config = dict(
    num_hidden_layers=8,
    hidden_size=128,
    n_experts=128,
    experts_per_token=8,
    d_expert=32,
    d_shared_expert=64,
    hidden_act='swiglu',
    moe_layers=[0, 1, 2, 3, 4, 5, 6, 7],
    router_score='softmax',
    normalize_top_k=False,
    routed_scale=1.0,
    balance_loss=0.0037,
    balance_bias=False,
    router_logit_norm=1.0,
    init_std_router=0.0203,
    lr_router=0.00198,
    vocab_size=8192,
    norm='rmsnorm',
    norm_eps=1e-05,
    tie_word_embeddings=False,
    optimizer='cautious_adamw',
    learning_rate=0.00292,
    beta1=0.9,
    beta2=0.99,
    max_grad_norm=0.5,
    batch_tokens=[65536, 131072],
    max_seq_len=1024,
    train_tokens=505600000,
    max_steps=5544,
    dataset='wikipedia_en',
)
Below are experts of layer 3 (counted from 0) of a mixture-of-experts language model. Rows are named router (the router's row for the expert), gate (a neuron's input weights, with its number), up (a neuron's input weights, with its number) and show model dimensions 0-127. Each number is 128 + 32 x the weight over its row's rms, rounded and kept within 0 to 255. Numbers have three digits each.
After each expert's rows: "mostly gets" lists some tokens that are sent to it at least half of the time. This comes from a sample of Wikipedia text that the model never trained on.

# expert 66
router:131202106078122181116116103167150175098158135149087174125096096176153155136092199137098145127180082159149104141124073134130088152102130146127160146153115166160109170114147155137115076111137165103106191141095126151144129187122176129083146144130150166153174196124176140125191105164071158168160118115147093115103138097115149114143077083066187147109084164140087174111105100086160129121113
gate3:202053119090081122140165161151098120187120126123208111147117099158126104117157103116124110033116067052114115109133105118138133061125138142121132109160087120125079117137069136169149135116108106098119128141148128228177162154109138087049093120103104146118120136190129113128146106139096135175063138127132101177129115134107149147083145112155146142180105151149181154134096124147131106091128
up3:079192183148151113160070084140164113090142123095074132086138164124120144133093162150156132207131166155129142163110089148100099139148130118127123156051116122115166147123184142151111130188163129102147100116117145165126113090112188159094145136119135139143117123121120181088122115095133104121182080137068157072119154135112122118225076136102114138119151075108063077118184084076136098095158
mostly gets: ".\n\n", ")\n", "\n\n", "\n", "==\n", " =\n\n"

# expert 63
router:150148142154146086090106150094201171113156139120136116153169151145083194089179126091112168168167078117115104158112067132117104127165174117191144154115110104133125147040138187137156132110123100169146153152149105048084180133102108148108138174152150162143117117137187136121147210137118154101105147115119100085107132088152199125173115140103136098086121150142063160129129128085129134185147
gate3:169153173063168084141120184086114055136069067155112151113103128076148140107133061129086131084132193161143115107182125078164159158111119128140163104167112086115143168133170141143165142178122125111154101092118128159111100143170090145139131120131092143107088156130092138127149076129138131127172067109105099096078084132173156110171154167145152152113141062186152104076114172128082152161111
up3:086064089172125141103147107172150136141179165111181089126133137137161089140119173108125097138127162109134167144071139167114165094148131133105064150120180185126088047136093103111103155079183115114113126093157164156170166130087136123148098107095151118146114101122172101109072150094129129141077152160106167181177157113094062169090115083132091080135111148122134158179111096197171125096112
mostly gets: " w", " A", " r", " man", " ref", " pr"

# expert 99
router:140144121115155139136137129066162198163073135160099123162097118208139098099084111070163107115130133076085090110140121134136115155091131116147123110158125116130140109121163118177111117162152136060146195077156107128167160070143160157179177145126130108160091075133136129113116054159122138164071093070117168118119172180150147187169142107057100130138119134162124127098171125159160179174116
gate0:109114158161147160183139128089104132188132129169078156129190201121143137146140113147159168155145051158115135193112119087086152170103116183101136124112125130135150094161124068143135105126091118190155157106137139143130124124139191195115162185098124095135103119143190125127137092096182126143121092127135132102104119184084163035140126138115197092074084154177148097153099100130145141143115
up0:093109164176138177115180109116104150187130082131087111147158187126119163096126159118124112118190118126144093129143162087102163106088106148163093076167141114187079061135092116097133127108146080131125094082126131153108123128110206140152106185088075098145160094175142133132110114127082132158195086125133143125065079174066142083118124088149156125121170113129133058147085132163106146162090
mostly gets: " University", " album", " government", " film", " London", " School"

# expert 50
router:095158133118095113096115136050131125092041094151111098165099150126120092088169160070173112068119118067099130096187117111111142099146133153073093163120208171076181126128120109111115132081105097126121121107180112107094154069194151120103122117175086164111139162153173096124106130107174122175171125132156098111160115122092118163149111182093113093091078143143145122090166090100126125116145
gate0:116117118090187176045105120171120090122127057117121160087121129139130063129090104115134073107170184146150151067138123106131130101138114145063064105168162136172186110148134156142127126111133108100146155092135084133107121095109135127104098123180083190124139125147072125114133118070117138091138155137185108116092061116104087183137147115051103083088131153089171116082126096140125092118170
up0:104119158103159111150134207121167141113098106161118121156101150170157164154113163085119119117145150131095128101137160069103127114163091116160146078130188085070138181138144155186122124071122102122170093171095101110134083117133134151131120141124140141124114106154086207087117121116131159161147104122183175067099172091180084133178135088071105131172188135127205118079138148189131162162145
mostly gets: " him", " $", " back", "/", " members", " head"

# expert 0
router:114173129157110098117192123081147160086137097078098163116112140030092120111158152087069119163119104101118106132071080165134110136141105155160140105149135132135118113092088172117107152159147171138162087139169107115149198100142166141132124136081145106165124053141179121109139164150148147144102120098090131084121186135073160132139135099118133061081175132114078178122134181088180176174154
gate0:138130141137158173098147125132144153100070100152178083130148027058134125163150139121089145159143096105177096099127162124115091119120122115092087099123128088061171098163150143168116136136161086099130168124138121198143128117149143115168127072111140109135133090113151138134143119148090175149154097197124109112058078228135089132156173141182105154149179092091121124076109134139103136165091
up0:126120142152155154201115105074126132142149150132146090131134093084134159098141058141105112139129096140111084173140068144168108144126128077113094110114127031120100215172133137090134139137142131134169126108107145154183109102160106140146112131072133130128160155139127172101122216134068107124108141170156103138084094199114104165080146134188152116120125053085134121065082116118138096173137
mostly gets: "Y", "31", "37", "18", "19", "29"

# expert 4
router:128154110110083153118114061164155170063170137187081165096083133139145100173108177151063146158087144184124080091140115131128109164161116166143125098138080090129088098096091134148093098157176125141091163177086095154101095158107152173138193138104116116161146132139158106183155105147114149132157155127103125074079154095123122165087056083081103121097097163122093072159090119144150125137116
gate3:149180157171115129110093116143130153163073141135117155140172138166098114120132150094115115109079107146106121152071122137145122084156151092123172128168153116195231144151092089083109121162117126133148115149132099165068118171114111172144134115156169132154061135118116184067085143034154123138129079044166132143139128173086162080127135123127115096133104105118114162110185157099127128057117
up3:094069106108132144124165146098144062112156093087147095144111114090156160134083114187136122152193145109123160119170090069208146126116128193120120147162080150109063126103185113132146162075131110139138119109130150116200170080130160127089124139091108118099174094144116125167160084163118133141125140176044087103155116149096113170141127150117152159132167110181165075146067120142087104151153
mostly gets: ".\n\n", "==", "===", "==\n", " =\n\n", " |\n\n"

# expert 113
router:119147060144092101196177124129164176143128159151135118111131096168099091132185154146119166134071133130167121143120104108114178082170200109111139166172090143150162081102156099151128141084095153195101090149164142111076138176208094104138150111182123145161188143103142187111099137140102142171052122108114148148158115166126126132161168119121085125102153160139178118136129094165090125083162
gate0:160123095049130106120177175114186122181104138089137196147084122082133133119127121163131116175123115184113102164132124178104061142151150173127113097161105117107094120108108088131087163131124060138191146169115130117123070172160084166149134132177159077150137127129182137184186143117096126125131104068131110154155179132147086097129083148119083131133110122076161082162182175140141145104095
up0:159162107098115175120108130087195108112153136058143159068160071165120106083118085123159119188113154073105158101066141078178152126108162123186158113113097152119140082128100120184132085129126126123139131070115144153084067136129178061113133125133174196151151129175113107109184073121152162071159186161115122109149127132095104128160139166147160158137116103163081125128136082139148140135091
mostly gets: " West", " March", "ud", " Mor", " Mad", " Los"

# expert 21
router:103164107138095211134089123170075106106119125123144094179077144128107136134109121132159131132131059119135163103089132175112149174110110101171044163146087120141058154112119103145132129151140168191059127124125142072088141144103148166161179100175133080131107086106157094134163120111176133110147195119144147070137158152124111161164117129072126042105119106128126093086139140081147074136125
gate0:113064115061058079150147172084145170159128116061112143118159131088219087138080123165091160131122154124153114112119124149154123088136149117134078152162164128116117084137146156172111162185135168117131067154143109116140148111101125097159120162148080094128173137108143156090131124112031170108125143138197104137139114054079147077149127117173158136155111115129129110107060099125149158121102
up0:093132158077056102140145177069109111164153092076102137132118177094160068091126147146141194173096127104142108160084138156102087103164095107137082164214131113184106145122149140182114127200112173153080088089095098144141120107138112097171089157144094095150167100096160128124101097120047151107113148144175087122136114072080127109151116141164122106101096103113112112122099111119143136082109
mostly gets: "ir", " mid", "29", " →", " Fort", "31"

# expert 19
router:135110108119118122223199178154178149139159132105154086125158109085188103118108165130146143205150135143107110097106084159147143144126135127161118131102119120091150119136148146118065140141097108164174102132116149193105134181117128049129198111116205151150116127134101080124178144134124132080178133136092157107164074161148104171138077125139118150087141115054117084081095122128080101156109
gate0:083051138143081153070050134143150128116156178106162112063091129067102174129128118110107054145130141150111109090157118095116153152157156212063081105086132164107144115179093147126091127100125103142121162197135169190178141151110147137081132126101137151130102117105128107066103095159173129119112071104075087146171113141148101100144140091142144150179134114150108135104090119139094142131124
up0:126044165102129115093125148144145154045144187120180169112101120140109177133137083108075137121147104123082101129159086094151118117099122163149098089116186130167117152120134183214097138093167150131132131128210112153190123132042122145164120155122140113095123130120154118076065114104119092100162137171124132143153080149163087147113137058134132153136081109094124107108093138167101148178126
mostly gets: " This", " English", " these", "ski", "-st", "Scientific"

# expert 13
router:154168113138174108119098105079128145126141174109164166123107169056162109094136094170171166129128148182215118153117124113103115154084152072132043114139099122104126158093075069117114155124074142082113111146169104142179121125153127115129129102133080130116155151174193132122075111175097127120151171101084115184110133079119195087158118145124142104109143172201112132115065132131111095121142
gate0:090159120096134148113108142101115147172098160136079128129142092087112093112094113150164147109190139222159150086077107142068101105163171162112080121146119138169098166086126191128088120203113089133189142166147115128126130111146109123182136096103119156162116107111135136107094191169093094127156154159098157007141110109116092135150112118079085136145157142121137091128144139142056135107108
up0:155160133146154095102188144110078110129135108104126155137140118203145107129118097120108128148066071050167097130130217155159132126053130126113170192136109101108149112108130079153171140096141176092164107103089121136150071191079190095094099141137173076148122113145158138121129087122129136139137118158120144184135109106095130102133095082112195122137088122166176175167148116139195122145116
mostly gets: " Al", " st", " Am", " El", " k", " Col"

# expert 79
router:139121159163097082103124149206185129114203170138084161138109083161128088144145167154117162171189119119103122118110115116075219084153128147103104170123086120082097089105143107092084093099150128153097096173139089114129102102064134115133180107144110110133150095123111108146166119146057133124117195167078139147097109116093104158109147109143111175116076140178174143121115113101142102083072
gate0:187154151127182114123112116086146123136134136071097089133158137109063152142169107145132158137203130099175109123123158129115082107122138136089110097106114218143083093122074101106156148135127112074151116123120112165186138135150137141083093138073107057075132102105136074166063120146154096148141144141130115173097117059125134134136157120101190061136101056165063136126141145108171132102097
up0:188153180098169134115138117095138179078125140074096089169134148128107120143177127131157148160216123100197093146156123160078090112122106126121100158090106215139108121116066124118158133130121137031166097139097100094172111161134135098121100130096089078091139112115135125143087117141159105121139140128132110151070078090124128159108169133110148124171086075136104091098124063068155108098094
mostly gets: " to", " on", " from", " into", " On", "og"

# expert 27
router:161140084157136135053086098108059186105169122067130126134117148077108149122110143148158131137147132131133138146109096078124138162116134089127147120141136111166094148112106101168168168147114158110037097104146086108128096037147133181130105175139068150099151152123198166165056109125139127106109155114122075134081123067086138090103078123167112100150146120179151085129107164181147101135120
gate0:143196107107182174122153124087132103078183103123143144146191122152149153148176142190153175125130157111148169117133142131121083103119116190127131112143079167108146100183076115109178091075077159099085085113149113094170102131140054122158138161126134163102110053118084130119175165106178161096145147100109155212078133102132118164120167154129149101123131142130110163125148127079118098101074
up0:134127090092079123155170146152159162132151059139134196120157131106107166162148128125091125151136094133163103084130136155129172174093077190095125184148128131089149176137136072133125110102146151147085107174137112088112091087152153151063115122080142180129051130136120116102151131096158174134090137088178115191129114090129164183120178093110090125162153106092142223089149130123107102156100
mostly gets: " N", " d", "(", " Par", " Pro", " pre"

# expert 8
router:138158118151168157099133088135178187080145144075169158119098167081123146088219128098155107164134094126116108196087083121069147154134172083139113132134099144140118139102117104205107158168156174158097144124131165173127181140153173135076111105131108154109185129173202090137143080135136063116158138164096144146099090130075174146144085127108135107090141141113108104124105118152157116129183
gate0:148182103084139143084131138101160093110086176163068200133098106110098099119107102176114088145118176144162158148058135154104131112172108155142155149083166109136048121167113152147160157116138107132123133130125125107073120163168072111139147102211133115069168128178134124114143172132152129167139137125177173109140102144126104172170104196085090111108180152078145068137133101071115135096138
up0:138101122049109107124151148159171099112083154131075196092114113168130124162118118142146080174144143136151135175135110187111104126202145109166198090141167144129091114138115141126157148135123132137157105160094082127085132158145147115125170123170185130111153133142161155144132173148129129136117114124198069147225069160092090162181148177101094102095137127097126063098127110068095150115164
mostly gets: " (", " X", "(", "_{", " U", " '"

# expert 122
router:198096138187137131132154164163119156127124101128090162086166140145126138058101098162177091110164111135149120154181142116116051095131087151119114125078117057136144139167152203153131121153093091212169106137134173160170082194073121168092150123063157102113162152167085115113130149133133156126139095114103108137091156133171183083153136130148134149150147099162105069088125154163131126118131
gate3:140118102138099073093153147173161115099117215141130114087058216083159122175085099114185124155130204120101153146135152182108127093140120165115147129118155144125092093111102067085122138121099130122129164128143111169137097163139134127135079124122138043141108097154097155195121113087150106138161119156138129199122134157193136112070129061171095133084126146131132124165122153082144123126178
up3:092143165113156177169106127105075153173122019101137124140187080168102087102177165126055128106096066152121086100108150099151103148121167152130117115136117124079152140162141166173126144142169134120090063120107145099129181072163104095111120115132131144142116129063152077111137109164104165114116123129135133106155108129062119134156098189082156094175127134120128121106119083200120149193110
mostly gets: " The", " his", "'s", " their", " first", " its"

# expert 70
router:125162093110167120147113071184114144084159176094163125133101151072137085163173108155079100152082138107147140114113100087095159143118123120072146112164098063131101068133103179136151154140211158099093134140104113147097176096166154135154147086152131113104140120202170080114129121115110063147153093148117162115170155090067141134190107101160124138167151168085118080138067143149100155131154
gate0:157110144106083097162102156116153174122142099128145146132051125113224145134161073125107198120119183161162131113190149093133121168099146133111123128139130115139110098076113146108169143208117097114130116131115151144119118132129059134055121137138137101102123183172166119129169122153132140165104132141107103142090095128130168136118091110117086143155008066110177128095094121170084133100079
up0:146131158109109107177126150170097136090164132104186175175079130113173136149109101101175143133116132147158151140173144083094080179139134120138159122111146109152118098125125136101176100225120122135120125126106144108084147131115137134059083121120155166132183193189148108161151077109152116150178148112103167132105115128114225124161081127141112161179102109071131120068200071128103084122138
mostly gets: " c", " l", " ", "-s", "-S", " Ch"

# expert 42
router:126189212085123079114079123110098096159142103167117111134155133130126095201090091152094139165108118056150103081152144188104117114143086162148114143109146127135089110127085183059122156141131068098071147153136114156169123112174094135104117174125098161136113212140138112168117099117155107139115127078127113074161118138159137156138127158176102187120105095101097118115165166187155128190120
gate0:059131161165083130130145133195066177165138131138122134136095097122144097095116133165077136154145160126067122085098169140147112125155149125168145126147204131095128163180171118151107129140106136100217153198142193149133072061163134136148168105080172154111119155154112091133082171131143159145135114124123145081127141149102084107128033154142121100151166099146130114134157144186092150135110
up0:123125157084148114102096126089175095098082101110136111079145099115077122111130090032074122112129122105155126147205129104120148115067119118116153154154112130131125100076136165135120132106152088126125080115091118137090143174074150160131121139147112145120127121147089106063167110169139093110139126101154130139110077218158195144153204118130157149086095120128155157127096056126191158068185
mostly gets: " him", "man", ".\"", "ner", " her", " he"

# expert 34
router:081150086089122196139086064127130103103083058173071135134103124126130138156099175150130077176089074178128119111174103113119093161105170107153158129086146141121133121131132124150185055105139147096080184202085126105118137161077108155144138134165154137114145123076171147124142117136166129163127112120107112101069142168118094137127061132106124176093064139079102126173126103139158149075134
gate3:071164121120140141138185157081231175145125192095140121143153070081075138139153110141120137175106086169158123144121095105152105099114087090145073132100125137110134108153137158164090121096098149124198138122107144098110148110141076135096109209142116105130152121102144159020149196116080112104112150082100143118132127111113139074171125140125148106093098084108117077123122146087143115147172
up3:175100145134147130102061103195075090117125062153112088135128182158175152153110137159155105049157166084121153123178150189113142135158169160106186050140164119146102142106135105118184129145125098135101130111144117133148147131130166131167134087123148166143100099116132075243109069121162143161145139178136140157135146146133116229124119152094113137124133150169130160162125120133115143140103
mostly gets: ".\n\n", "==", "\n\n", ".\n", ")\n", "==\n"

# expert 68
router:109164149136160177089089116092107131095180130178154081096136162159182085098175147119132097111089094078142068072172062162117078128122138161145119134182074158135153093096052107088147139137100092079084125095109129153156129145143118125118107155116088176168156113121058133088166123162126099089111141145107181130159091137115192118138128174151202107108087161113115147159103147150099100116117
gate0:158100127141144068148126079187137144173148160143139132128115151194115130078130104162126194094129180095145106130033107163141175083139164091124145137126133166168116091128110149200164115112126088127126123115129209105131127204072111092128132125093094120114129139083099088186086151114100129135088090081115204122122083179138132104155078129106143155142147142177136098131140148151115184169121
up0:139114116114115098159110122132141112143197125169110060181158148152157130123134085128152193105134089125143177108131085193118144088174129138163136128132163144151148159061107173100163101142109096135164151076116153135114162164111085075103182129127071129166043134134070105142130115181184106117109118115094112078155082147188097138149135152110086153106136024144076147143120132142119131165109
mostly gets: "the", "ara", "ana", "ma", "ya", "ai"

# expert 124
router:103121130116142111085127118109108158150165120141149120196126076149117158090119106172099143107177156085073159077140155143140157162105107205111125048128196073174149167181160174113044103169162101092148146100156106149080143130076106099115074094177127130140102156145089135150108094091162118092133138121114165104137081105174120144066162111112089175132167098108146137106152117091140128131088
gate0:119086145108155092157135119160145173119114171127118138146043106167189100119085150160142156141118172178103146176228159187077109068116139125135103102163042132127165112085153129138137103161105133173099059121059106118133101134124123141135085125182122140126078089150176136105140145146117113081169193101173077139138147120146117142144145156116132183090119128083101146100123135130129128071121
up0:095159156159163125089128104134093175156155084066147155149114080128167147112173134107109134156110124155131106107094151042100113112146163096128117135085125111092102084110212132162123143119165130120110181125130155089148112087073125165005119130119085135112124130107110137175057070127157160140114122057132070123108204087108128103111102101146131114124068120150131105158128135167144163146109
mostly gets: "ions", "ists", "ized", " made", " use", " support"

# expert 57
router:104181115091133158119172130073095191116139143122085104189070122126147177164160160145092140080045110088088187142149088169103165133139125085193107109145140166086100099123174145143121103172110115135130141125107124103110160068128140128141143091097121084122104056145167164128157106140069129125095182120182115106145113117152097179082137118096107093123121134140162086105190108065149165152123
gate0:128102047101142132170165166154123147156163132136108089138171077062155116167123168159147100145103100141103087152104091049158111135107147129148111113148129167116129108114072117107088175122169085112138128136099199112116146138134143152086115126158115106119080152131128109071146143056098126117111151126139084150129168132095116113084110139191162130161074137164112132133104247092136156144213
up0:161093131102137120173184114151116139134131172154122089147120093154162165196131109152189157122072118162123095117194141101096134138135125144142133106109126104097214148088143100114117124146147161113124132095142175064069168087139121175090136069157104134115076123209124143149142108110119139056156157161146119107105044130107151141080125218125154123198125147130100108107106122106154153085156
mostly gets: " States", " April", " March", " February", " June", " ["

# expert 120
router:131173112157181121080097063139105159128125122138187157141114147121075104125121053188167067090104109110167128110122119121122140093086146152084098190067135139126118072143114071116113143074114145084091083100144166103139089152143067089085126102093123153078141129121090153105134095127176130096124117119093124192156095199142162112148084186150112153086142171165089154103177121135138129148106
gate0:124155174126163104104166131136126146139162163072177132143068159134129080179133168135144119188127036133067148097164144143145092145169140106100113087138069143099164075121129114190131117090117120116124100092126070154145147122194130136131156149107129123145162161127123122165145150143069084084138104064160138165179192172161107116124095187159092086124107132102107128188106074094174142147111
up0:108130105131101153132131169180182131137148113169116101140158155150116159070114113108088073084092122144154048161101163162203178118082122138143151124087178103127088135132164141117101120075105104140083164168157157135154089063100095092083062140152121177107083142147094152179103135076149156137061120169104112136136165131176100166164105154157151144118132151091166095115111117204126108125103
mostly gets: " An", " public", " Roman", "An", " Al", " Public"

# expert 7
router:153112119143115145146082156176141138181165159102165147059131144144170142112091139130106152074129133115145131119132161056106127106157132157117100184124162185144155158163148170114161103100092136149119154139113199133127098220084128131062149176093130108109146135118080175097160135113089163122162170157078177116088072138163142085107172141179175138103146073188146083125082107105106119151111
gate0:121103147140121116090089108136119093093193187120173175141125181155120131148123161172111099107142137129093122219035128157115132213094166128124164114069162083144155137107131173098095119116166133125160156113201132125112110178092167097102107087150186115147144153150145091192113131069112163121130148160114111148110128140132126208092129122151163106097174135113105157203131132117134133147154
up0:106087128120075104108108093108087143164160173128169134156149143141092138151124174137103102144130111119088099218038161146112130202090160170138147135056135081129093111094139166100086132121163128141151165136171118097127148172085163121104098048157134131116164123110159098187134146045113153140153136160112113141144149155145150206133098119163143076092158128122162166184121129109112120137173
mostly gets: " de", " between", " about", " than", " into", "ous"

# expert 91
router:163183149133165061141129153115141131136094213122069079070116146151162086097121082117157118165132109119148148127100147099146122149089140075170111140139124185099154104104066052179126140144078106091166159104154102165154088118133139115080083126110074132107158109137215115176109192170169135134178136126120099114091134092084109126161079118133135127106140118164121096114080109150113073113104
gate0:082149122102154133146117155165139119155163160077155128101165117115123168121075090166160119163119181104093152062105169111102103120103121154188160117125128123122204075141144143157049127144108112069089109131096140100159152198136097073132106147127111112182087138162148138149096088176117128163065157151163122116125106098107119025176102137112057136129103126166163127186147146124107139160128
up0:115148233083125071157171155129112139142082124125117086122113161138093087150100142159194183156168189128134109111126160135085147105158140113155126148163102151085160126173142196135125108132126118098123124124112122088127160180207119119129112131121121071079040118090136095119095155143093125169095151173186081119090110174113119145156065143118127122143128180178145097108131128083110163112169
mostly gets: " Ed", " .", "her", " En", " Ab", " o"

# expert 54
router:149083137135115106182179151157136115183129117121151115145104119125068167160075109143150136165066084098171100086166117122125148128125136172135146194086140155179129126099111133119125093074087103142107155177106111095181060120167039121133128162084146156134160167095124137147111129149147182165109104096121128125158140137137070113133048151186111120155090151153117116117110118176095183212140
gate0:121139093147134166142168157146118123142137077094148138178162095128133132073163164100120165160212136121138121042155138183169135111144156122092098085149082082116099101134146125136151120153139140084124154117145136129143101134157179145135097148072097093121117136158159145150140112081094167143149061093181164119091131082135196221167134097151083094150141141146181131171083126157205086120134
up0:147178099141106061139141173114168173085142208103100130111099092105151150127129142165157052139147136131136166145160139115075118144138062164153183121142107098160138128102120122158133116134122085121119078171157092147099151115124096134109099132136187162146182088141077172153144141125186118101127181106060103172183111120117148166106153175095103114096107141057153199125177072106139144164112
mostly gets: " American", "ont", " French", " Rock", " Soviet", " Catholic"

# expert 83
router:107132144144069105160099113157048138117086149143128078145121121131121072118146105069092146117120112133145127135128146113083097152162129136142110122052081093100053133165072128170122138148205145127058123190173099170122135109140158162206159111143126146178079119151125091201162092124122149169084124170130169089178134101136107158153132087115086109167121155101155133119155111144132193143126
gate0:105104173095148065111170082095105168112166053086155139026075143122136135108122075148136171114135117105100092111164140123134111097135129178141161153145136115145098136130133141132143134165147074051167121116187114165188114160146175100076169101178168115107081135105099109091119157108146129117141117103139109158143187139122136163077119176077094155155114094087179104143091154111074121089134
up0:140148126093169109132115155129209137160077118115065110143155153130182155194150140170152095110144137079151119108056083070145175114077104153092143091192151141190178094115187113098115158130109080182102133090079181101123113104097152173169130152081111101125107092135089132152085134171131110126120115125104104132108116109104134101151133157167157155073182118194102097150129134124098123174107
mostly gets: "13", "11", "19", "14", "43", "12"

# expert 114
router:181163139097148111100172181110169156162121104103113194121049076152136120071174105065144130130092166082141111159109116135082148159077153102079096141148123056129123114098100098128108119128149128140134128072119125122136131048105173173126153082126168168110087185130166150121089123123083096176127061102107086144081173147091132087145169120189130133122134162126148176121121126105146123141169
gate0:158105160146198133102157087137109091140117111131146175073190141150118156193121079095130055114102115159154139186182137155169148067134130115151116153108119154134098031094104123144120198112116135156146168109107130120185095138101134124110116158123115154135146199149167110148092138093128092120169111133152129132123163107111099089125128108078066079114095143175169102145122151159158168052174
up0:095090097113058104142065138070150147137143130133079100146113183096118106086171168141119185139154135133088151084098104140140098111158099172136110110097195122124164195164164117098139113139168100098090100158124150161094165147132076112162122099175123079172117105124102168145104103197161139112118181182091156103154073149136130165128125131142148185099117113070136149124104101117080106204083
mostly gets: " w", " Pl", " min", " Dr", " comp", " Sc"

# expert 30
router:184087146171124118117143115157177148076130118169176156060146140115135119171162121114080121169128118137139153143099132102104199054172097112117161170126160093168056134107083099151131114117175123141119112155174115089084115221122122106110141138107101126119125079135147102162090089146148104127145135120115165115072090099124200133087082083175103169105144194169090110158140107117095121135180
gate3:102144151126184105060165115160119110186130137124089151135098165090119095148111123134142126114116144154134149123096119126110143115078156169059150128164139117131104115118153121130074123122136011147136123144152107119163151128197155114159094116106159128131113131064138081161081150146174114153117130148119100129133031182170115162058143128120174187062167116167093067129144187135096111159153
up3:105112141096042102126082103153156074137141130148178083167110118166122128119122111089147182177080168086113087142172097106128167117064077142159121102116113113156099076147098104135146127094113185134082138104122141200110136107121076142110109115142094132139093117161081140155181086091122120197092115135139117132159037105140122178138139066180113123160139112131151137087125076140191131141175
mostly gets: " the", "'s", " The", " his", "In", "'"

# expert 6
router:126128120156100130101191123131163159124091118110152137099210136153108105132123203173094170198175067130076183137158143155097193088131159134100083170137170123088150135111200094124117115108184106102147141154168210142103111152127154129072161126129173117099101089123114136168173120146146173097131139113138123143119166161156147107121155108156135138076158178191077116124107135142147067143138
gate0:147143096126175109137148152181083131127076150107103154143156072085107140176121116114124115178136128099159157103135150108159096174126105138092122109152130138109152086157118151158142143123146149128157153171087147104139125193128165150182158080114223084107091154106183190122129114098157112087117160155146159157121097183108169106127081097116159103129176069086233112064087078117136117123123
up0:137123033160191135141161164166062130138056158130126172165143090134139141164133136167127137156144123100113142146131148102129108178128135150103125118112103131099148103145104136115114138123127166147143156133151158117158147161152135147172169058097248098096059162107169172122133126089136108127146157201151149157143115155107155072154063117114160083136169101108208114092079105126154125124111
mostly gets: " de", " −", " North", " Roman", " South", " against"

# expert 121
router:118151161078112119128078185084121135148197143177177069146147154111142121124155159122148114182160132149138109081175118194112117146186080165100125134085103056156125159153149155089120153144118140119143099186150077079100147119146149097112082100094111170139098090164114146119144111101174153161121184166102119118169092163137195166126194104163103135085137117120093104104134118148062085164153
gate0:190100058102118129111121134131081132133045146222135146164138132075175124144177138125140064151127170107127180129203098074145132112126112139130079160130142133139161105111103132103112138121123109214162112126228136085116111132136107132170117093105149092129128112131091136117117126131102138132091115114102123155151133112161226139159120171124070187076129136116118131097077128105176113123111
up0:130118049115109105127139111131101115112066127154144152062151140151116084093112098191121151152078130137158147089166106062133127096075093152165118129125178083088154094187141157152115137159115074165187106091211126115083071182168160172105106130095112135153160136136121114112105136130145105113161117130175176134162078132080180140126135168111075167106132129094159179118079080132125091120125
mostly gets: " David", "ula", " Michael", " system", " Robert", " Val"

# expert 118
router:140115135099082156170097175121142133090142112103188149139179131106183127129169137118165117147142085157103150136165101144089102164150171148110126109148116101131179106110110137114096159097096108131142103164101158167155154189126116063068160040163092148185119070136199143100216136178151099124176099124077132171165088076140103167146151078120169121130135103093095133112112111110154134160096
gate0:139163112168114201094094083116147066121161132079148099156137127121140096139123145127115100141151150115134176091115070096149170143157177108071089165134127140140122123123087097135095145133138106124130144136158058120145127114106124136142096174166115130146124101083118131138100094130114017109154084143105092170141159067089140138171216099145129110112045132177077110154166080063108157141087
up0:130170109176133150141143036118097114184097135124140140107154124145126120133156134175140156167128114103101132113055100116091151080150118107142141152152174107147117174164126112142103117104109130141082178126143135144146127138110084171143168135202134104135131116072153133122072124118100107147104060153147129184155050103125099147116150123159153045106050185193136205109137180096120118082102
mostly gets: " Al", " r", "ina", "ka", " Union", "ya"

# expert 85
router:172075142175111126144159131113127153161110101098112130106133129167149099103046126166175113127183143146111171106158171170116112139126097166105154168106123120113131150195210161103141093101098106145149118177092165151176078151129112136102185157101098117071149138136069150106147125175123161192155101200115098127134096088203170117115108117137181136118151128175120069161101122195147124136107
gate0:091126154104142133106118126110085131086153179112107094125147120061096062104171114184122104085140134100178188153105098058117134197135178131118075140133120128120126127141145087161113159166109110125164107143082140098121076191164123131083156141139072181096134162069184129199127126160095077134191161148137136138127184108139122074171124124160177118149119137154179162168104100165135112137106
up0:088109151134114138153137114138142152089119154099084142116115107107062143118182117156156143144154181083134161162114072083148076170135123125113042130114084115101113065122159082179149145123129107082107155165060154130153112092133152130081150103117128090096100143086183105131172092115107139136173153171198145075088154165134144127117122156118180076091162169130168127128128128188189073164096
mostly gets: "'s", " his", " an", " their", "ical", " its"